From a checkpoint of a small mixture-of-experts model trained on Wikipedia.
Experts: 96 experts in each of 14 layers, 48 cubed ReLU neurons an expert, a shared expert of 128 neurons.
Below are experts of layer 3 (counted from 0) of a mixture-of-experts language model. Rows are named router (the router's row for the expert), up (a neuron's input weights, with its number), down (a neuron's output weights, with its number) and show model dimensions 256-383. Each number is 500 + 40 x the weight over its row's rms, rounded and kept within 0 to 999. Numbers have three digits each.
Before each expert's rows: "comes after" lists some tokens at least twice as common just before its tokens as in all text; "comes before" lists some tokens at least twice as common just after its tokens as in all text. This comes from a sample of Wikipedia text that the model never trained on. Tokens count by the router's weight.

# expert 14
comes after: ", ", "in ", "201", "200", "202", "United "
comes before: ", ", "\n", ". ", "\n\n", ".", "The "
router:543452494518463515488501534562575552496518530511445551432504502500481493388501518488480512505473473428522521480555487413435436588483515518487492424559570368527547475547521476569431507447508577538493566434461532508531451451526523472455502532563520548496499528512533570497522518475505489476546447485485478499522503498482520500493523583522520452444507510422500532487494519531475450518515
up0:493562455485514437511474490505519546502560523521467525479486498484513501487472517546526446456522486539538498496465409430515513549454510523560501453524559469491465601511501498468500440350534494535543463528451493453465518505406475461436508495466444506525509563502531516417560495519495502436526438503525453474452560496463579421489499565470496521507509517494497533525468467454470389524552
down0:452483478505472573495428500495472527405495533519502474519440523568512531530524472473452497420481456486498544524553466495475523522533471517486444518484481472494479514465508533477530464448448476398555538472636578531563418492522523501464534514468553497508508513478519508477438532498454501552454471448443475511581445540508463519501507501438446450504517516488547509514507478473510470515455
up1:521447479545528474513530478449430459453485463585502539515545504486457461430488455547527528519560533483527474478552538416428503458485462463451563506563516495544544510419551539442518502538563582515470504521445568505460530445557530465471457552615485541473450523463543489470556453540436499524449536477541432495526582485458479567493454504488584490439549492546432490515547524526479493560517
down1:533530404540518461511538586478488473453516481545456541529557471591447500474508443558522527441517479487541542531533501412432484506515476485521501471588488510561462534432531477462518435519440524507452430471484501507564468519520497517588512449556554468485583503531396457507547443526435462563498490495489491522510486438542486511502475492550495461456500503554595508588550517469482465587535
up2:539457510426559520465408490531534508456561548470478569497516541513466499451522460449502487572495530412452462502516485533492523487536447462544485531494530452546559566566531531440545537483554525483513511456573466485541497492495522445470545460597542463513533506516503520510525504466498499540505518487529512549516478532479484468559491490471496486454501455534519494432480610450493567493593
down2:500475470516488562472481513515518519426483501556484475454456507501447538532570481483496457478516549514508499506509486456503527494470413496514558528531517498532528511564487518458500524468492524496507511528464446555491510473480484471506406504500535458505478509535428433499474530526482513468458577473476547587431562511477529459454485483513485547474469512545519497487483566447535500510507
up3:487531515544527480467470496453533538519464510527507492463460509487576464441486539427504459527434478492484456524530604438541555486511454537587476429546506454394496582486549518568506430482495551509481523479497558491502496614488535482554512505453435522481482479521510474429503549483447565514517436479477510520512578539552517454470575531466541483539473541546461451569525434520515504463494
down3:452553484482543579522505500479485500531522461476493440518462504490545532450456460522460542486460529466407513519451587479507542483507578522564514570463509451556533408463568458499504489491537508453467489452530541432481452557461590538502503531528520530547525497526467441474474577536539539522471504464453575512580509487474587466372480467567437535411438538510461462462517583487488556511534
up4:575473507442478467504475456451556498493506545479496520531545508491429548495455478529543523537433483462587531411532541457364524582479543573520517459535489482506509447489569568477546502466507541477465473505502507470463512475545542471461523514558483511541546485552485465515519541557574493469519502458439596525543482519414505524487497485449422493536534488497422530481452522529464479530504
down4:477447509512465479467500458492501483491531475494560484521516457524499441520566515513477466567512481464433504570454544493517510480494515488524526524492480491402514454467529489486483486485467444524459581491390526519510556552461458432485502524537489501511486473515549528529506497512480593530475530473517493476496488491450547402545535368497500547499441504525488556449545521491475536493547
up5:579558457501481471500463459567520488480509493540458497573478471512590509432478548488432528431501548484508561576485438468466484576503494516516463501539446458506451488501476494513463451524530471448534417523453573549459556494546524492455549519498488481434559527536542540518501519554472531457521539504446459420512502540471434462427516417478494514521464516444512442507557465453479452436506
down5:446485496476515516521461480540528544391516482529525550523459576506500535474597476514476530506478511517506584513475444493451444521472412489529501509486489456494581476429538581509493428428495497501502516437528467492536441464517473469468497504531529466519475460488460426458434502446511537518452495512412489483480476523524484471410536549514446460520512550464484551559502532477454487448546
up6:513447484532511437518536540569482535508487466529476484488464533486487556493513486519545562400488547497466476526579479450459556496471495501508507430456571459505492464525478472536490450488431499456494457485519506448501508495464498555558494428551441470508507537500477535462455481506523546505507491461461564578577468539495534482453458455558530441508508567492526560515523520522513509521428
down6:554333435483468455559460475477476541495551476501537512487526434429473548534458535572483511429561486589473474504498508436543501477540507571535499546444483463455510475513424375525526522499542484541510440494471504559503557514508476546463584522511475499476401520470488533505506529500506474509498476490454528483527541445418489505470460439512477538466470486544496564529520506538596485486510
up7:488503428514541524464630558504500522473568474506520470462447472444441511525509482558549492504520499539534430472494482447460406627523530482461499492511527545553547545519518522579575523499512542518512517495502523510538505552443458449473485488498488521547550501513452522493430532481468465611495503491520434447474545487479437550526486465505508527429520570582568536492516569476489538557501
down7:505515518446485517564493511437570490421427506553486463505391481432529554528476485481477499445472514501478458494540495521537419516507586557438498485530480551439400474478533427488474514474451464465538601510514559432514449529503524529459539469477493510505551467459501491462479557517503494560514514456520489516511530516461479515487573462490530476403456508491446524514444533498509512487528
up8:499486498473516564476507550531508501508518455525507472446524526573476533486556593454445498527485495450418499463599462487451474582462497484445522504433502478529519447554459528566490514528520508459425489457529487470470487476516532468521538510473423495446590470544455511493517500525495474466501454492409506483469460495432442496450444517620518502484500490499433493479542512489461543474502
down8:524547494531520461439486461517515484474451490638540472544437542402521505561526506551446464538450520491544482504499566459465529482566485492500480507555485479498504447427545505452477545472474450479465530488471466550575494568527506505552514476536545545489468458494485510515587500471434491548469462428431502410505455486452496508498540432521526461524473478584452559541458504440488447516487
up9:431459524570519513562426420524519537437511490512495443461466491469515513526482540496480471506516421503502499489441554457552565504441517511539534556418449528515516455537387437495417447490444555505503556573490537516501467512477475516453527541520529487482489490432511453465486563470515529496553571528434577502533580579481535577442502479564515519488536555511434511448541482495401539514479
down9:457531554546454516519458516436488423416556484539531496541460532526536512472564517508464446517497577498473554528475513477475444517497449531525539427479502497480494467452510504448558540565436493502497466577545451457538493448550531528534435550480475505499548473511434482454493505440439592455402509505525521528490505483469420547497466477436495516470541512540443457481480571561482498542527
up10:533463447518518490513573558548512541495537488470505578497519522527495498475464503576495492492501548530480506456543595445499488519441471516501527503513546498481446511518544529583527463570419481410448518492478440527377508464561534487468504511495437477493550491514532529486501459566537482489523438507489529524538541511504584489501533468467518441565527573475535494514468555567500462534483
down10:503516458474499440484497542515522486574534530471520468516496435571535445520491485583493536483522449564451507448533512528579516472508512537518399522459480444538504512496587545599561504501483506514520503404427544542525496514563469436470462502503479587554512483485512569560478484551415452464432526507517484518489500505565500454505475468512492536528422574505518525520412476474457482528428
up11:448549551459438483371517473504530518549477487530552531494537531502541531493534532448440514483497437468557565514505513540499502474497560424450485504564450433530583442511467501597482547435541545502482540454477479433532433470423449445421472530501489553500428530479511537525452527450509477456490492477485494562523461488495431578403489511485504468551491572473474535443465498517486435444473
down11:479484505532486490472420483496539446479433480561466489537476362490484562554456515405457590504453469428468459573546487559544487468486550474498426550460448506464471476450473505428500516533514523519529466442427572531582465511497464566486547496561497463486489520516480472491515519541506549535524466518440496521541490448453568487509561474441457477520516414573491501486519518437510455500562
up12:447458489519556518519490493462505563535490479496397488520533549525516476478506495529535537503449524444472486454473472480467522523548529415466527464509500480478471540399562450461525462488476500563509524545489551511470450449580481442535529537532504522544458432515555485494474579517462517492523476509557577503513505470541611424474433521510544433509562474556500462468489518458437398519447
down12:543437452510579524503520503475475467524527460470552539490503519463553517473539499523496489471480510561532515484537485524550428541551556564457523492487538384490518512513529478517513526480512480502559504521532449488490477534444503612527564511497546478551530501439456431481489485562565529466534579550469504547406536524535615494516509514456479497469477468474486470555504427482474476513468
up13:528465482572508485471469501545462563532522461537420524481524507560505512453526468477487518495529523491484422509544520437447501568490540471494571485523576549572513585516565467511559511436495571532501548503516505561524537509523495479466495529499442506562552480470475457493474530493464502521481419528540455535454525447495566531491438520535497434519538564574493512401524537479415372494434
down13:553458470492496482512456514461462476436493490511450410476573566539430489493589508533528471531481524445494514551454440503488439547551601535504508521501507542487460535450486495482562520573558504486530506580571457455550413502446503537460563488528533580555478483446459431485514490487472476429513515489541483499528522483476520462468500516515475417455483533481442489553484620476493509520451
up14:454460500458481525473435506465515493525497486544462469439526506466451547463483546506565545539454584471531499444529495519449478470506528488524487488505505455535563469461402520482462499514531451537495436466550561437450512506521481483494538478478512495453527547504469530537500560436519558438538533453463483399519488507446413474540480468536516470528472474537519421524448538567461490478490
down14:497424606569537475505429510521479499441491510545478480495506519378465548558547469481429477572522461518524536554490496528511520497469562493506541555482557448460510556515503490542502559485481417470571549509486470495519466500469401517558428523524433568533530553509479503507436572463546525492452494448438506476472475471515515438499485510483471558513482450505443499499588574493511504474426
up15:454480498564428587400499428569565536534451471504487512467477493544466555478516497493530487478410521516460483557503523546470490421511537492631496463530501491517538477539454511480429503480509532539499532475548446497487478496539509448505510452474526526471502569551456509561483499480496509464529459503404486485450496548474423523527461491521518498571516426499531408545575494469427527505525
down15:403475463475465493536430509469460485428444510500457508554452524465512433507471422501445519533473529509487541481437491500519553496488554569564532457526556497457540458514505516467500528571488430503526535577463535468573493470520539462461535524569490469508567561539446510450509545503537449481485470432475532475422452501517461480442466476511433536474532439555499529547544562480420504441521
up16:494473475546453483519497535531534559445483456494480520488480478506489528481484481512479551487530510485506407498556449524479448480436454487492510514487531479511516530490540536495498484535478525487560430561495451495530558421477490605511551457441459480480463389492431515455509451526448459416515473485473480483500454508515494472516562516477470540535560500469518556474410471535491549580549
down16:546486486528535537514494511504519514440544572549564550503527447498527447498526537543526540486548459503498473552509522505498509463483512529475514452518468489501495478473492479556540545515444494437538455575504473489564562406538466506532513521470515510478515472515507437552439506494510482476519570589501433433504533472534481507545498466503514547512508555487484580536424441543539486510607

# expert 43
comes after: "–", "-", "to ", "201", ",", "200"
comes before: ", ", ") ", ")", ".", "; ", "), "
router:482523515536477506490530489499519515483497465508433497532535485533430485547491545551551481525556450465461408547474523518429543467564462458523441434488550508501453487493468464500445546531512498462407550530463596512496467511533516493471537502468484471428437503469475583481484560471510470525426494461487444463525464538507487458572492460463467419448427443507520519533487485575521535482432
up0:514484500513459504519472480509519502499497551494475527526491466478555502439519494513494503515514449509463510566462507548514535506490502476439556483531528513486492547467404521451463464549555466496451470548506575497390550529525492443547503479491422401480538494451551519520488495438581479536470505493561487452546431400506504482466474497481559439473548490511444495504552565445464464507509
down0:475490457450523484486528451561495429451433559471465473531451489458450556479501497519403470557518557553451508516494559515574445490533512486534477540529507492485477539493474541414513525579498593460565528464489553568510516514440484458539504502452533499461515513539437552509520577469540574479540513442502479514490517472435489463525510501404508517514484537516514550486500521450615461491490
up1:446560456522484585560522507483484472479505475474451507496512463533629520594530491443495464462558453458558484508470500548458570442519443480468446535486553549491555471496462452515526461517565507526534450551567508502526518469539519523479452436487475490468494472468444467521388505465529478560435426520486489570576456473568503512478433598506431568463531503592462535488478473520553531504486
down1:486541480488514488531438463457546541479531537527499490544555510578588510499526491504526443476579498445532438511481508495446509491511534469513602517492485455509516472549417518516468540482530502465516521512440495527490569510517463500506478453463531525487453459551504525450464514446496489550499583523544498474516472483436514478477474488406466463561556503462434460473544444475453512565435
up2:417489462552566503487439528472439549499474518497492525520525424488443493552479462545571509511495479483494526572473545457479474482466519507530442519447504532507459511468445428508471520516515535482430489385493573429542478511449525509473470437527481495496542459455489532482506436504501478472430566557443502446487473504504441511500448465506453502418553428562431501522483495532438551463555
down2:455498457479557492435596565480455522518496525599526517465462496447506534504486486467449556491486567467469433537500535545514545481462532462509518573458459481535497534551532451524496493522519556454555469540518474461503490526444503466595543528494452470504531511501466461507539609513453464473525593535530530470523433539475482478505558519549502504496487476497527504581499515473452480540480
up3:469465491478527591432363537508485449529466444515568508487496508537506461479493481536484473459528484511515479434494481510530545451514536552597489481501514406489502527498469531475518529483449558543502510534472501484574501517394475538479535534484533484499509432541540537479395472527487585558517511511539492476498531544468530482523448541522455520505476475668552495491466542484570501510553
down3:441512496533471515511512473512414494565450542508520509532427500495575459538476504513419534482518515468468457541592490490485469494437581538485515482520421534549411519483437498424523483470533539505576450497455514518579520471456481539493530471420520397470421499442504454447448519522422517475489451447556486529461532463505481499575536498473572494551500447541496465511526500499516484540491
up4:461551482443480487476493469538489417582483488490530576591518495543454526516512463478489557501548506498436526422535512544491492503488508429468465523502434584513438539464530475477468467476506564507466451534515512567472493496537528485534493457531537503455539467482517520566530603555476465516458495426464505539494443439459433566481483433515486517452466447494502496481446509480504549521450
down4:566569525562462555540494476481468445462548556465486454558488463474563459525557566548531521512422479534499476522477533506604518516479510542500480565478466486480525488496518514513538488510426492504480557551524591530545498520532516481431458466467480492506545443521476487583490578586465581562410508478554456484521507508527523508459494538490508520549503432453513524580536514520528427503555
up5:492496467507527513531573513460509504460527568480494530533528489467506440526447477470497541557538503499522521432427482467483441463534480461513458505477622500479559499511509557554446552508589526483468515497478507462441535474561510603417500501442500541498425478542454502515512467543561443468464462472480443513527420482494485512507466517509459462451498472466528495510467467601447547466433
down5:521492511610495519500499476543538473480594578480472474520537436508523390553547551494484410534530475479537511541494502485512575477510514441574512545471551514475555482503536490486487559505486461506510500554503546491534504499465476455403556530467524550473525508518427456490535601467512516494484497534502510531472426488564501527449517533521468546503514437487513510458425492409502486549515
up6:475516506514546513466510551413508471486475417554495511524555520545507548513509495537496433500525511474526532552461451554494536503451433462548503526472486485556527468493525554465539566447583507480441499474518512468435511510519539497491573554497491521447431539515461532471552491459512481574478507517509419508431553553511448531580454499534509507487508462512455536548506513554492487430545
down6:512474494528468527515489459513524527481535496524581516440595495517507456474509484501507452490454550458473532461424470542531532478491530491543515478493528534499479497499576427490613537446429516487422614476536470499503504477576496454503460490540597491462533537498510597539516488522454545524546490431460575558541458460432491532481546489515544562509466522515467503460512572529431434507556
up7:457499593505533416504468457547437481508491446544502534517574522540400491552500483518531479590563547479510533539462538523560555510520520544523437533496583460530512514512539450471440489567460472515493543472482533430505481493519539462533480499458565553518504489462499531464577462515438490488491616492481466508533473486528508566558476458475477531484536445450501448507466486546473548510538
down7:469517498568559484471507517495559517492516589509428481472513446465505468559491511480540502531565536542447494472605566493509528492421533437547535574468497441508478487450531512458433521494514558493471529476409543547506428507479506522560533531430529479540491531515470437546472534465467540461495534499420511521527440527496521474467507547465521466514433500548521483507541506497501500482496
up8:498591534404573407401517512524461465486524513505441472505500477535535458459486470582521517470563505562549518497502476544527550539461495517493452534449466466566479471421487479422475551498491478519497526483522559482550580461532453469472563544492471501447530477462474527507504541530530532512444412519541501500484437556450500536550532511492422526523525479591512552473498506517416526452512
down8:489524528557550455478505497493389509532514553476494518397449595585472505499519450510501480455506504484425480502540522517525528555478560536538577489509478483502406517505446513447556425485550552498523484504534553477505407505440500459570496483473506454449485513428545492518460511511438464502482475490529537511506515520555547483430560510445570512481463462461468543514538506450524402476573
up9:546504444499412421488481468454499484463528519492511518473510540510447502465458516507524464475480522500497532460465503530439482527444539571545522495472562450516487473495455532456467477389538406487476451523469555530470502409510465466473445459538441485498569555498473528495534491478535486466437463541517455423573466506495483483484477548536515485557517533475527516546580527534476461502479
down9:530440505465451390459488484503502524531469501502565502535508422465480556472558483484471531493488576520495507474527506492495483528532518460496456589545432479434471533429538491511515465456480647491472513494518529510502529472564501475524569484523510519499479541463475489416555513470533464477536488476472492537489498488499531479518572503449559537504474502445501492459517549558507454481485
up10:561445461522463504500544492471499474488526499519507541495524513509510551479489486575484490476489510500511605511443549564458526523497479473505440438490456515486448455434466472505533465453555509536481523540447575536420461504574512501550541400523449501489453523513501569543538501484514531525465516491512516481540516434471499548542499466471588475514463484505390511490551568538556496507505
down10:560472496509469506455511473512510489482473485497539451528499504475515545479536477529451460474524526538550495513536514524570537457526491501510434534456457436484492543441541517465616518474483532451525479465526504420532479502511494502525511474569483509493483517465452541409525554497524570465464502516490476540497486527465479470528522548472479494505394519558536532481493565555539468524483
up11:467461492498490491510539546505516503449598576491458568465594503518472572451468532583537516472473492541464438470443481433448458536527530509539486526504579408514483545431447499508562537516451454503481478512499531459478547473504525476489538432528519516524488512446520552547507518473546581511527488498461466498492466436422441419567482479499532523482518526499532566436509506519559471573501
down11:493422532468451498513467503450395487485462516502551495521531531500477553508576498528459431425492512464470532491494516456555507557531488470404382454517510505533495503487399465454573559518526533519500483420557532552552505453558535520527506496488449503487452496478557438446536508440528455467512485512584484491525472549562506465514433505495559473456520520550487529480469503494562499485499
up12:514496489461469546544463554456503454532463443532491482455568461488489526506515503547494492503520503445502505501439472498467484521450474480589492494458489493532517539505528469500492445488499530518477534544483526550507492529515449482484465482530494474471549555483494486550508514501507456483531473482455472541534535403453461485488506489540442485489542467561469491531532530486450453515431
down12:518536528487400513497472439528483468495480506478552438502563487449448471472538505533541502562456549582512568477546561499553493496551450454497426567517491460496467508496458524514533463523450541501505494508502474463447465512539414553510404486498452532487487454522469555449519539496495540512591496506492497561532466500420532456529532517491545419539459501481505518557471516514566473481484
up13:468488564511533560492483584398543475503541519555443490450524528516458523492519539554540459484451536480468477517499440476500495419468545441533540526483483456460577495481518490517502513438443533500473418497537507502542372473482487522466556549546517528493513545501439485559475523479452468522522500468486511473495422567463398502560510539524563489508498478543496490502477501467476502497539
down13:561523579513482525549466462540451494519484491558513483475492424494498492562506547515541471501466534507487476540548534486509494451438526518469506520516529460567545509413539540575523470486557521514583579504452480531508501501477540494449525473510524545453543465456439569467478552515523487448468455457524521523520527497509514542577471492517542525552554499544464457504550559467487481560496
up14:519474554424438482511504469536476426470511523545533488534488459486513505463457491537498458508486499482478473586505507544477532488539527497440514489518466459500483546388461578469495512527523515550491552546469582532398513505477500419497484461506452437491525421467559457527509502467536497538438531486568500469519485493503512522502525479459549446499473475544435499457571519483459484497521
down14:417473514502492497484534462529514512488434530474467436518463451492549546505490520516403497522543530518436490524496531509537521457490523418539499537524516480464506531456504513387574513535552604479627555429485543571522501459489525462577535502463497492431522508534412487486487576432479599510556481494531500540494524530399475496557476519418523560505479455498500500528466504455564391495464
up15:576508519479507485504562513464508589501508431485531447418465490470484505535574547506555521468451469464513514521508542466456548449466448520463471452515530543532451474503501524495558500483449450407523501423445488437457530473528532473499505480463545457542522571539539553524525492463514481491528499491432509532447492463498490562473465508476445507510461509436429487415515455517451522509453
down15:471535520537519558504586497473447462503485486505518519555448516520603421509494575401537477492503430507475536491507528561544454483463451532574402506482478507491429497535499549495506505510509500507539520470481482445423520550524485535448487488465426536520493570468566549554586508487484507465503493525477538527544452552458516545530514551386542458521505507605507533476508453529504512468597
up16:452478532547512445477412532467491514453487487550460416466524510507419544529414534526576445476509516501511440523580497468549510545527492555469498566437528490492453522494528504467435484494472518526450473454474502526484502516521441467492532529545490534514419467501455471442552460508502482499429480482433443448534524506507470435490437474527460536543440489514561526499544482540442452442505
down16:471421479546415530502496568528533607460539518456517552479529495527469499498501597507515471504473524455465508501401422540506494519468542544502508593500474517488521531469552452555515470428455498466430480485602492474549599488512485440587496545564495540453522525523454492451555528450554493479551498462430510449434455493497516565536469528546554546441520533458534490412491450559480432490508

# expert 34
comes after: "|", ".", ") ", ")", "=", "=="
comes before: "The ", "| ", "- ", "In ", "He ", "=="
router:488515482496442477488461472496513451504457566496500494457547549514483414455577536488503561539539542537573441519490569521457493467498489500522552535443468508500533465563506542591476521534576525473511507520549428474464533466430478538416522536471501501542519495539563506498566471457463535527533550497549505475598459508535464491579452473495471456492464547473521461502494544469520518437459
up0:568415494462479479525495522458526528527467463467533471443508524564541509508503555520477528518482546504486406523576511386503524452432485489534451501503432450518575489463450560501447459527549496485552467421509483493496450436499505469507568446461504533516504501477495556478534473500543484487490464430464515530578557553591505486529500493501520404481465458509519455558497454471507483444584
down0:520570480493533563491541467456484475535518499509498495483450509476585444523543498534536412490534473454541557471505460560472520495514550512470452501539539464543481474435491403538479492513541564420483482442538491491474514446491520546504493533508406517479504487445438508487515461504427478553541514498518473406495451431535491418485476518435446544476496554507505462488488439495470554499441
up1:566490422556425458474548507522526507509520463486492422485523442554464536502511542553488580517443472457454439461450430495549453487496473466533564527458432494566554488502406505486496499472499480519490517501448556523457572485544475425428487548500508483514448495555418540538554527466476444501534570473543512498505508530495456494508471469449472453440539506459537517549453510505435519491526
down1:518529484538475508514583459553465473468536502420527494513560549551585478484576475540460504492458507500533490418431483534464447511496504492545495419452491406581507404407452488469572472490520534505518452489543545499456510461547487605487496523487520561500482560458466408479502455548486520449466542509503481515513498517515436488450500579464512522499515586540523484518535466565475498508424
up2:484567535536481526553418558499551516508483483446545569473560480544511481548476522508490498505484470444459431517462549453544565421573471535516593524526490492500524513534514545513465443515517459529497510462524501438512534507479497497497547514464461477508513462528599527574587500479532499500509507463512547498521552435537488496515569455524465432491452460479536449480480464474511492495561
down2:485516502582526510567522500421498545484504467423514566500478472496511448513533526441525449482500535512524532515507469522486503561452529409589495489490544525551461541450500465501499513506490514506479468432444550559422487485516437477409451528455451464502488480488535487574532475443496497545501528510471479556466476496511507475512499578517561529484480507512547498541540431432520480448465
up3:469481559490508542536521480493540525552518534478450434458494545524439467429510479462483498495506579505488470471438482447488534468433597470518419443567517480532504463429543539490514464478498493475478494523492487457449475521472474483485518473527563435511499452494502510531473494464486508509561471451472520459511597466485526520580433486447487523520464411460513473499536459496516525537548
down3:404434504594535495543495507495499515394506527526503486542475520490499533480519511442479397462534447589450476531496446488512489496474563502504518496500493480553492594461484492517557530457476538445535490441541522460536434512505524477430511526460489537542494474473504490473486520497489480534532463546523541473593476495475508557430459533486463514529493502468516487496577516520467475495463
up4:509492562566496479500511456508486567549574526523493542482536544532534493486543535464471517484462474469455474557469523499617516450512437479511513442557521480482439491526472562539491453525463465492463519598477551426445462521519529461481461467426518456487473490496516458548490484495509553444529483477517473471499508419579549452403552449450469537512454466450516388529580456501559538460489
down4:446474460578538500483511519494502475493472590490504526545478459428677479431407502499539428453442477533531560489542563409445549468506540482540495500406475535595515512514506462490522550583483509506491495583508530482592469533455568527502540538500499543439478490518526444504504490520490510495519480481463542445544502476487425518557458542508464478526528523531573424463535428487475496488454
up5:415477505470496509479451546504513541491488549490423410475514436556494500504493528503543472433515563474499490512498574458430529482530507546537528547509475461513546497520542419556439449529489460475415511459551502505568492465567472535514511556591537547511398516505513424541374459471492508496497509525533439455500475519535477507472445580519459499480511480492552481508468513450515535488508
down5:528552514514505549472528509456492510463476467488517539447498546484559488500452514464500525494545546531496519467492546450502459511529425508506493504456483506417573512504482612373584479494490539534501444513477511478497531455503492610519466517496460572546532545482463505475499558493528485508512504499493539507489474549552493517489443523508518446390483541569596475513451541571495481490551
up6:552466495533491497566538566470505483515522563521522472487474462479481476455520469489577467557503523499498478438472540486508535383544509452526513527475459476472456495511512488512473516406555528593394513523506455539448559512527477497492494534560493497454463408515540473463504480479574463466432498466494477427541479494485427481533524457554517537467551574475559502522464468441545541493513
down6:430508465521481491550489484481497512501455554443474447551455535456541508554454479494505511471480520477462475496515541485526479536524560429525515413434503415499399540435529454493537480473487518486558499508458532527487550498529457498465528536482542498532471524463551493466383461491507537519513525461485542427511449508465456480509483517504471495459509496527582567505550540497622480503502
up7:495489485489428491495589521501500471488518546503535501464529533578460522472511522479497437492531528475503515510551413498485469518409524535468496531452593523501545484530573545474591532507498497502517461553507477503466468482490471468495479443469503504588515562494476438524508468487535469527456511523483436521477489510533405452506502493482496468467493455470493450463528578536530522533386
down7:482455443489476475461546521512501475523464523488529535399472487527538458496437542482432490508515507546434600503520498509487442485502496589517554517490462498501496569534541493487472574465457577501491499490484516520551484480481499460520494527490499441493507464470493529511475463479531512547476524487471420511478528458507476443479456478499449504453478509446579451546584551516508528470514
up8:466534595443428484506497451569478524495516510531501473459508465476498507416566504473515546483551569572522471510512443500501518479504410487517513499444535452545554429538502524493523552529420546496482459537520510499523484419486514497452541555524580528506500502525503551494419452429568501511476490538499554465474465496551472553521522494549508481615545476508534474485465500464482584465561
down8:498523549502497475468469579481470522495503457552511497430519516497481476512468505529436505514534478510457525518469551479463551421491395581501577521403477507455481539548537490494471515538517525526463494518534590458534485451503487475449463467435460524499494547511435446511513425520554547437522514470496475534428537506518451470583506440465479487494451491513531514536565579556490459496472
up9:524499486569549455455492506470430461517520521537410548515481557462484545483494539497480502417509532497459547520524544523491448544547479507491513429468465455454423509458522564544515539519528455547494553463516432483474541538448560490559462523385513486533487560537518503509535482559449545476522510488518438461519422504584507472523454519542576565482481541475480503542511466512485446516522
down9:534496504534474496454542473541507419480455452556484405480513568501488503532481435529477510551519536489523474433501489467513503515482572589515480522520431493507575486434546512486480480476533433445475444517523441452524441495517503494494517549551500444558461460502441546488544464506538523555539430519526490548484494465463481506526487532555550485518584511574497510515529457477528507494492
up10:491464513502525470499469464569537528458497512493503489506583559508455503502525520488538453518530505513526452453462494500507529519463516533515495446487502547458440518551445522485444561540476535478501581557462509528561529479518484464498546497549555492489515478512557530475457571485461499560504471524437485495520492504475526487507500468482465541443538507499516537495544521522530526518437
down10:510503558523583411606533457501502464497560473551481464561470506540559488477488488448489490464537528493491517474501459452448531465527477465410485542538445481521525465430499518536605542513508541498494492467534534437547552476501578432492572508444441589484516535458495500450483534468568523531467439560430524428501524452522454548529497503466524504533437562449511450515527486496574524498539
up11:480437548517475525520484539545472509540491489536451471481486557468516532513473480464409447483483494514541502498566527562479513454542561503515513474549508438524463472527574451583510492501493477470457485470544583508452546520506478522487417505432503518509477508518505484552559493505532462469453460489485514523433564465507445553469453478487504413531507544559532473495559502530432503585433
down11:533527467523557505505437530472479445487494500483502499518484567498508498489555503515517537537476491537568550559569501561477470483559501507538466523453511487537512484500501532521592521477461547478529490442530521446478501547491416475512496487462451550496538527529545522523506515428466531529466520522553525410523452473580447508488496500537586479463564543513520570463488466509475504488520
up12:548506530544524446530496434492516486528517498604531498456462491501499531449450478536571450540540545518492411517482506548535436508511512487449566471484486526563525580475541513554496555500529501535500463509453549491461555441458483429486466470438479562454503437495513519478604423501477370451504517544546512505559554515487515506516435430490521490487513509525458478502511399526491485452472
down12:476448547531501439527465550500499542488399412532477482477533501567422545500501478477502547536516470473437471483541437458514490510478503472561611481467406563573504509482533494492564489537544500545556440565523513555531445515481468450453567516528519479508521531458506485523472493537587477538526432479438452497525566539524467444571533516580549453501545519476486552485584519535504499496426
up13:512518382554447409392514484471476556500486473515533511519542527478476530507462506512456488445516552525495456443458519506465504511551555534553516550546519549488398471535485462416462460502454486451590506508476529474497539492450477548559494533514515481545460458471468446527552557503436506535548502503519433523550476541482520474523509492498521472514479474437535540488482555516468498566559
down13:454475532474470524511469437493542476456532461522570505518452498485462434472469463487473568489478486424507491485504467440525451492458467493470528462483545505517523504545491442510485479555550493505573459425526504550459543514523429465484477496499570502536534466522507571599534520526476463519498436534530457572527495516517594454516517511482500503516522533517474509538508489374469533489487
up14:462441510402522482504520473522534414482484423506583488492506518437425534494545511463523574534492533593446473479505514510486532517615496520457544432531479512512570542534463505481452487440528497499573477495508489497475524584461538468460552557545478507507501572510592518495572447467531498477540469555486525502504455465572467495508456521479493401571504459489518442590475512494563493483457
down14:483502472495561488439459437482485527552497438534531477443518526471438403460493518484496458506424494540467559524437550536489552472509411467475555540528519565446512503585502518524459541472529579499528471464547548445571489550459564541509474445453475527456475588428487441552461496502587546493563443552483453493550484468531483507481530481518446525489570471510455483480531458514518456502441
up15:532518513476484529516473429494501512463475615524462484475569467486474450547531547470536555494458496421417476554464522431490497458542491496530476418562474473423449469537562488572480486531423529509541474570475474508404519497521496510556526513461487511541549516502429477452516533465484553499476456448458510454488482450494518468498558455465555544473470473434489473412511570444444524492527
down15:433490472627366510494538484542508531432497508521567501469484509473497502513532488476478467434482389529505490457566505505520501472502488471541464546515457523516518523479573552522432441443470586466492485455476464513520568484471493511467535432442494542553543452488473495506515402491519503569493503481519395474519438464417447517497459554539486475533507490497546493493506514467539584530516
up16:453453553546511525563479410512519505552513490474498474502505519442581504530583509533517527531482435496496554542517537511535533451506513503534525542488419516540506439471489534575483470469418458450569544542576517522491509526479529506494574527492574453470525549484531531489583589547507493495505524490496505517555550596483556487511468470527526505496481523494542500514447561474476428487491
down16:513534431474480582542506528437476458504534540492512414479447576443492488449533498564520520548513543568475545452535480485478463530501488564529504532532519524504494495497513493523454510545508458447497482490427486535582536451519510567464476488494486545461468523515553484532457462477452541524508525505532541559491487492462491492540465491506567521533491472554503559544489514480546515503479